python train.py --experts_per_token=8 --balance_bias=false --init_std_router=0.0154 --lr_router=0.000942
Below are experts of layer 9 (counted from 0) of a mixture-of-experts language model. Rows are named gate (a neuron's input weights, with its number), up (a neuron's input weights, with its number), down (a neuron's output weights, with its number) and show model dimensions 112-223. Each number is 500 + 50 x the weight over its row's rms, rounded and kept within 0 to 999. Numbers have three digits each.
Before each expert's rows: a language model's description of what the expert responds to. This comes from a sample of Wikipedia text that the model never trained on.

# expert 39
What it handles: Paragraph and section breaks. Line breaks after sentence-final periods and around == section headings ==, plus list dashes and table row breaks.
gate0:547564518535439521504473503509585605617561508476549565537539479428479418456456516428445459479522465469605438503562487538556526530483540454454498418558543460486573578466513605506510502489521546445504582380567502424546436522506518517470562558484475509473584432439458510433503525496549543503461525510409502513541531564535489470483520476581
up0:469446502562477528380543567496494532428508396410445534539428533505494507578408421513558552473501554466568448459471567468506543534549544586401499371501513558500488566480579489568408511411596510359461564441557528573501443497475518550481468584514536458497564534518462477481452542566558376433458501464521494569564521573554522473531421511469
down0:597477483526540567408456493520536484476539487451530525483433534507587500523517403514470518420526438495447515473521558489498527548480405459466489521413578564549498433419495389568587536450483498458558479492445573478523535504504586518420520516516407590449492420484542502499494442422503532446457489486395481427525368527451542544459585549521
gate1:496502553492466466564405522521554523553504519420515436520479502556505481435506434420564457448567510552537491472454488431490460615449660501555457472519477581399520461471500480513472636494561470506527420577548525569537527511524523539526609523504485497536556551396446465443457539562605489498572535512403504499502470504470484459609543496522
up1:551554529413492573464520472472453536496489486589454522543550555446492547474513493472567471473468465355465475435539550476432440488523429510452517513540637537540503420598455508460567495450505570498478542467433487556476511510521410536432468546577550528452497594475549545580500487465542495546496524504531505456548559430536506470395529557435
down1:451549472475458484563496502478534532445429560543474556537522460519546407520425487524374568487477461539482460476547441565571442556515418540493577442474533505506524514543547470511464411553477533545470495484493452496469439401477545498445561582429495497413568520480476543511427533347510421595453482539571524539497469519446544534522522483520
gate2:488416578526498505440474532480544517418465567482545532493514446545456540482509488451512462515542511502499550564459472453520571512543623511545543516402549527643503563539423478494509533573552427442466438522442448474421528406435495557527446465405563492535446450492472569462460541502498562493532437514507550537509452441544414495498483531585
up2:527496413489424510506522404487535440516435523543482545536482564506424518489491528498460469492526542454584446378511420385551514458504491586455574542516437559431482563537624475527516490519531544568555488545473424561449465480578532493448542574548431617520506508431495541496464501440469490480456424527444522456573441442586503475563504513384
down2:485468481505530460531472547479589554556456512510486524499518493553487511489527498511540480490567460492472471461455531589559437500493536539500450518456499498391440632551473490568436478539531476406377545414463476462443501431466573581469551585469477537497474517490501583599476589486504471485532599500570575482463488452605487606458462459493
gate3:515464447574447510448559417502511483506506440505549440450479449603534476511552573561517548495482442450534558483461413486567414444561517568349445419423502544450478616471447523573553546516470427495510517476442596577551461526482482510515444434428482460473495491537548469569518580457486523502539465501576619501457443577428459502602532458587
up3:527570507499445462573528317546496600472512488477528538522506508545496474544532482485443513520433531597499469413475529530458473516525527598529528431494527543535421520432432531540604382470476506487563551453514529532469548495461478450603390428526513481477600523481607379498551508557455488483441408452541489438501457477438487448561466466528
down3:521513509547521404490517526559415581515507454481509487504496478548482468513483499467492540445516460491474454591457469433508452613496505490455504487538504523483456478436506468448468498479556489452509586489441511524489568542487420540390532438494419553535547568460532450503477468445474508435536521495500569484571552568511493521418555497627
gate4:516460428539472440486408525506496617458507479404628497451487526500451424469592573454528486495507428531438510496486563504541421376479573512439490363562634558551539587485584421547423524560515485562522500383549524414552451523508476580509455442499494496533439552582500423570459486537473472531478510476528479518539427552468451457460541571404
up4:522533472509524518531518433451505480479505474486449490437565484522547512567553562458541442579437396496434475527436553531543486473433444504464508442540502490449557435617517495458477526515515570507570540465484490529531508496501415451580382455552445610544485519590494503529565452445565556490506532500492517522535450533541528420475415548430
down4:384464512492423502493497464510496537518479480469484499468498461529500537532410574553533498572474432622515527524440548523491509483496476553473525466531518536508539464473566507461506559442498480432518473436492570466575473485510542507538521512518444520501523527517504335438572552432660478470559532541525482496466499431513441356541419512448
gate5:451416496471463451571534412534486492555492501511535549461554477562445508504563503477534507483527472496537580513510504478427415433530430565473603542456406543497544521473475482494451523505458564473443528579517527488520511415475407615430427507490537553501505697458523581517545544547478445450359495500499557510473427410395532531388430434524
up5:445498500410493490560516506419480538472512548499530487502406555502429490472532544518499447565513509459471538425502473509540501476601510588514482497477497552586603570534562517465572500545475630523422480469443497531506444518439511477402530553575554550523512622470427505520451544547508480454418470350460494483532503480378540457617492481494
down5:503431552431392550423521477594535570516544601505575480422492431571544528525546436476476445429557395497394507547492557501566418524478537530469465451532514461492470493486504502533531474524595505518553478596517500426539513544502482464532479535557563489465536544500489509482510475595460406537482460479369544479538559567460503480430472485506

# expert 42
What it handles: People and group nouns. Nouns for people and groups and final pieces of personal names, often before 's or a verb: him, troops, authorities, Penn-ey.
gate0:481445465551455484567458481525528471474535508456472452446517544561476492512485501507587483548542516494470543440483517470533425593494606504530504496466577472529539567457439389460504479550414555518536387434459592499497540473481553425441425498549413552429592561440498517580485523507583506436504461463486483472535361482534523579629453452402
up0:484475561470529552479476491477635416472477460439518403492476510607406556455539552496559565490486550526474510509585478481576475533553511561523485425415469531548551482500508537521453516519480525512559494512568447492608499514533577391561451514476527411543513488473540480442458475496506456527459527424485480525554503525459443461457585501483
down0:502499480442552561631437449444548489530475447445436577565515494483519516493464484451499515478516569496518430545534476374542492569551579487524582457542547432452571402566575546454520487451487473502509498455421459593465544435476490447606500545518483539535507549481464544582566561522514491467668482536503487539485408565491551539473502518449
gate1:524498494563461487421467624457502513497509498524563408514472506464570435479492524498500543535474578548499545608530497371472563429517538531502450445506584518507596474565498409423539495460438606510515488567479474632458465442490496516430538545576525553448505515464465491556554569584421441505416526548529510509499510393513508432517540558462
up1:524479494475451493507503544548530492491460492456378489442481519540531547599492503441537463574439478510488543501567524554529476468493404549423476477448553582483443529488498459497408497451505461503474450418430523441511414543549513491561458442413469528496575524497387581551556521459516517430552537606547477480453520531443490464480521468556
down1:441548450506427496476479440471509458517484505519486602502483486414480470553493435529519550530495520508535525533416578465503523538478505494548534489450484530513504599506449494451499569537446564534585461536598486529502493426470459432527456516470494554542476448487540562493496451469407533496478523501501468580495457436485512573495456524477
gate2:412489451555502564493576572444489482485478431446450559600502559571580545487494460468568530487518545496457516542498531553615466468509549534509505482503477431530575530492498512469509555489471564524560456548424537571623446513433564510567558600554424479595545529502520534571572538571581502563494444478449495537409404468532509584493455487455
up2:478518526503438600416526493546461475527403569588505618484466457556460441459477505431450514487581444494457462437411538544504562485486430495551446535518464611494417604506501488485546371488445391451504457573486441403522446486491543525573550539500527518526495466553548463457500505523512558461468552567526460512504514480508530459435552475482
down2:611511471486472504502527540523534574491513456532552596497500479454443560477503470512461414504525544544501539530480572465469410488470594522496548474471531440595448522424514433452491528553500510487495502482494419441483422563357516572409551518503585569495457542471540398458412571575538601529513501506437497525493400487566475444589519431480
gate3:546566546508606518501496553478512553490467542411464419453424456520550447486493469467557532481435480460484429509561499466477483577466655545567514428486565522517609496503426496468550554554432538489522527587437441514458484549538538622509494501482625448512584510393494428486484555490463495451517433474497433513489448423582477479503516543536
up3:536491542436522455553506519573519428455557516456548536439517541417636498417471502464440329494426440459522627471489544431510507409475489534507448459641539522486512493380569533484545514452525546476501375551508498589514478473476547506350513500554607478494480518458492519459496486554513493469407482471420528511492458532477503497611557518528
down3:514529512518444566486517555562592582508473530554461525567495432492510394476465511499456427482634522469504559429528433424607440481559450530523613533558431455481473491517476372489447394473408464478488483530465513488510480505415521524415527550531507465378489478560510483460417475396551505593449472515496467501572504502454432430445469521428
gate4:476433511477486512479403593547495537466504527459440554515394526474456506411556500445418540527451506555511605492538472348512487513664549528531530530503512479542478589374488530483465652554537534582450414563463519516484429437383480499500554452484532445456525471572452518490495413556442495586529578559617504492519506480467502424477529436495
up4:493495519461529541468522546505493464495557464559556510560454591454480488454491495591451543454480530408555456491487526546436497490546507508418590391455534520497598469556551525432490579460514533489414481491522553489467469384421444480404538538602468624509482483510563512544433439455545539595515615527491554501641436516556488520549567500456
down4:564419433568548499514544465460547548474466491546504451511505455583542401443454529409532551480472547450515517392506596684595493425444496463533454561426399483464484506488525542493399514560464413528603503537493515543490508532484460563494560520523526445493504496528502487477552453464411599445544503514485488534475534471426547542544547551527
gate5:529596616575541443476513525475548413471479573498445507503544539521453453474503584454538582471501425541456461500438422497509416538618446466474559574576567422553533393579577521474558412473585579531485499442458437500507472594479539512401530454580474509504521603498570493421492515431495517561500524432519539491462449577503422430457469482476
up5:484480493418528523584481493458511457477492483437397525536461505502557536582514469494568514505402447598500486535487446541614486586461499495542510589462514475519505471503527470499491516390520533546487518444560561456488482489502492390528457476531438549551461385396506557532541491535527602474569456600513529493519577531458443499439488514482
down5:521579470516518489447538538439586502540497497542458464504430478491511518511548456415542540548442474535464452509458508494550560505490450532549486453504537577482487623450637613572532434528469628456519437526459460527451511499507500430483508403550494505521545538498529554445489514505477460395498543473546484495456526456473509492543422501534

# expert 49
What it handles: Non-English name pieces. Capitals and accented pieces of Spanish, Slavic and other non-English names, such as López O(brador), José, Sant, ł, Á.
gate0:550562542495528417506556508504548497416466522451433480499515512504490519427542469521532491460406503460466523483572483530590518549471542422439487607415467497481511498475525536521426464505616528457469543550441438567441465541525525517507428465505534515552465485454413530475529459532609381513616566504500326526475475535559553592495398481530
up0:417529485481488471426552410522499480408453589500408573533429449511533514500535530488429416455513491550440512577486410497497447495463528427399431430584507469483442458474554513531476508532492543526478463540544636519541603550496475542511396412461560483419495477477501565490590479538494547573553503531501528483482596514564516604444517513512
down0:520495425389475476487557512523466489511434575488500525489469514581537496567461506541524499415469384442466458462461544486528391469488576506585401458518568437493539428474513553458473420502493559589480508502500445504463507503423524589408460599483469463601524533475499519437522575445483404597485545486407506542506534533514505590504533461494
gate1:557464515503469473471535474458640538420460519497615487552464584480474482498502509450492525543493510435499486463524503498528474456445402525451552502504450517522512510514540537512499536550580430552524509619555516419477562534469486555468474511504448511543603407553521398537438516463416475478557516498515494566561451396478559513362516434494
up1:440530464528455576551515555503490397457446487454472504442536410611501462437417561516636500455497431524551529532467525555599536556467505467568438486463491508477536465440453506477436521570534500501543452593433493431474441483490479470499460460546487463526565525475397581478577485555542476486498554501494464470485569457597552455499444626578
down1:365466424529464496484476476570526471524442480457470563548452498521552571445503488478526610487476519382517510508568501493580490510474477535467517479609478512440468495535448464431459512516523508484463505531430555557567469434515574513479537475519523597466542454536455550519585516546479464503514518500446461476469502592383527507456398555526
gate2:505581420478489521658503498500574499543462452517484457514547518513510482433526528419486596482519398493579517493591460516575548430504455404452460474517500442442565575491496490594540502410571511512459590427470472525481473490497572519524532512522469490506552527518556481558435504478490425404427559511430492606500537568428538519463529402479
up2:459464427525551508583505490537489551544505441638513552556450554424564490570526540425633490475597536492519538428482455515433531545602463545512477427472562561483576516464452483497593469460529403543570494569469542543489552529539540488409565426493466525528526540422476442519456470470472458479520482394504564458439507440493512524427531497536
down2:497532453529571509576535488498508470454550442584473482503470467509528520488411449478530495535517554480497445493523519548523541537483442504492503420484491431568451481469484554484513406515523541501541555529440540470534505549511593637465516454555470451492451536380425496453458573455566521492533522513521468496381489533468418498515572514426
gate3:496509387509528586592538495514548467546497430435543416517520474471484502438483613434569483526591431478529442450507606477587475467456495546552508467510573517423580493467535435556486447502497492399492521382537506411534504494466415584523427517487514486551421456475543573527475455602573534535516463513455495455436490539579468532472492507558
up3:512527644528581591556539613525476529464468438504457514435509487511418447529496480500484418514504494468490394570442466472590567540547578497541479540547527437507560507434537474527483470564517455443490568481487511449476499481541482464440425524511456525491499576466546582501526499539524546559438475522519490490574472529585544446564544505532
down3:454498593569497385511537506507587558548448452441480553552523587550504536462485597539555429526477569476519503501547530509441431442510483561469516493469470461497507488470529362528539407514490521430531448568542462497486504527482532592579457529418490419535497475489448461405465574609426482508534485429472497523384531543564543453476450554463
gate4:498548490511456545516510521437471478573451444456527532562536457524527525480457514459471507537442462448542538478389458558588552552636538431487459518490546578523511500546588556515564439462503414511568493515526553507544601441418533479512440513490534515508462473486427549512641425507464450519429467469413516465588481403528508513521533459525
up4:502461515564451559527535541530498484440520498507426472528465501562478468532461518571516487509509444533503479478482522457488533516626460452516580480411512525508459427594478585493458480418503462612470465481420576475544544552562503421493526380487454591431518539486422472553519442547480470455385500447503496475513491516454488460600454463538
down4:412439433534408573450513491437596410513482544479471494497548466529438452482569486473502484494546468553473482485448485553534418588580354536425517506583443493486508482479499585412599509509533575538429482469482522428598482435503438488433505400496555493524489514509525519524454469504571589463590546369546483485560495456505435559499440562450
gate5:489478456494552444547560483547477567510481420477481571487507422523476485409477465550471513561504469388483500373539496436501622485445538388492510376534494424522445515504518498436457520437509395464505445490486556527375519523589542560514472512501512602590574432524552550412504565499551600517518521522494515503520510478533546478540497493506
up5:537418485521480445538522477445417447506387479563428543461420478609340540446509510510410550454497525477519533512443554510568392437469546490537453512486495621478500576505472513483475509482461482528539450520514458490511462459485540481510484481530527513499511516584492504510466527419557476469568506515553545502527498448454534585542513502499
down5:466527425537534495460440569441490521438563472488513435538387520544485509520467527462590531462499521516539541542551585476471385505458454516507473546500447538424462504433523464504634479516510488503439489517462514495522511399478448500517538550479479493402577462512483444473499398575583511548468518514460525533509611541486545494436456497501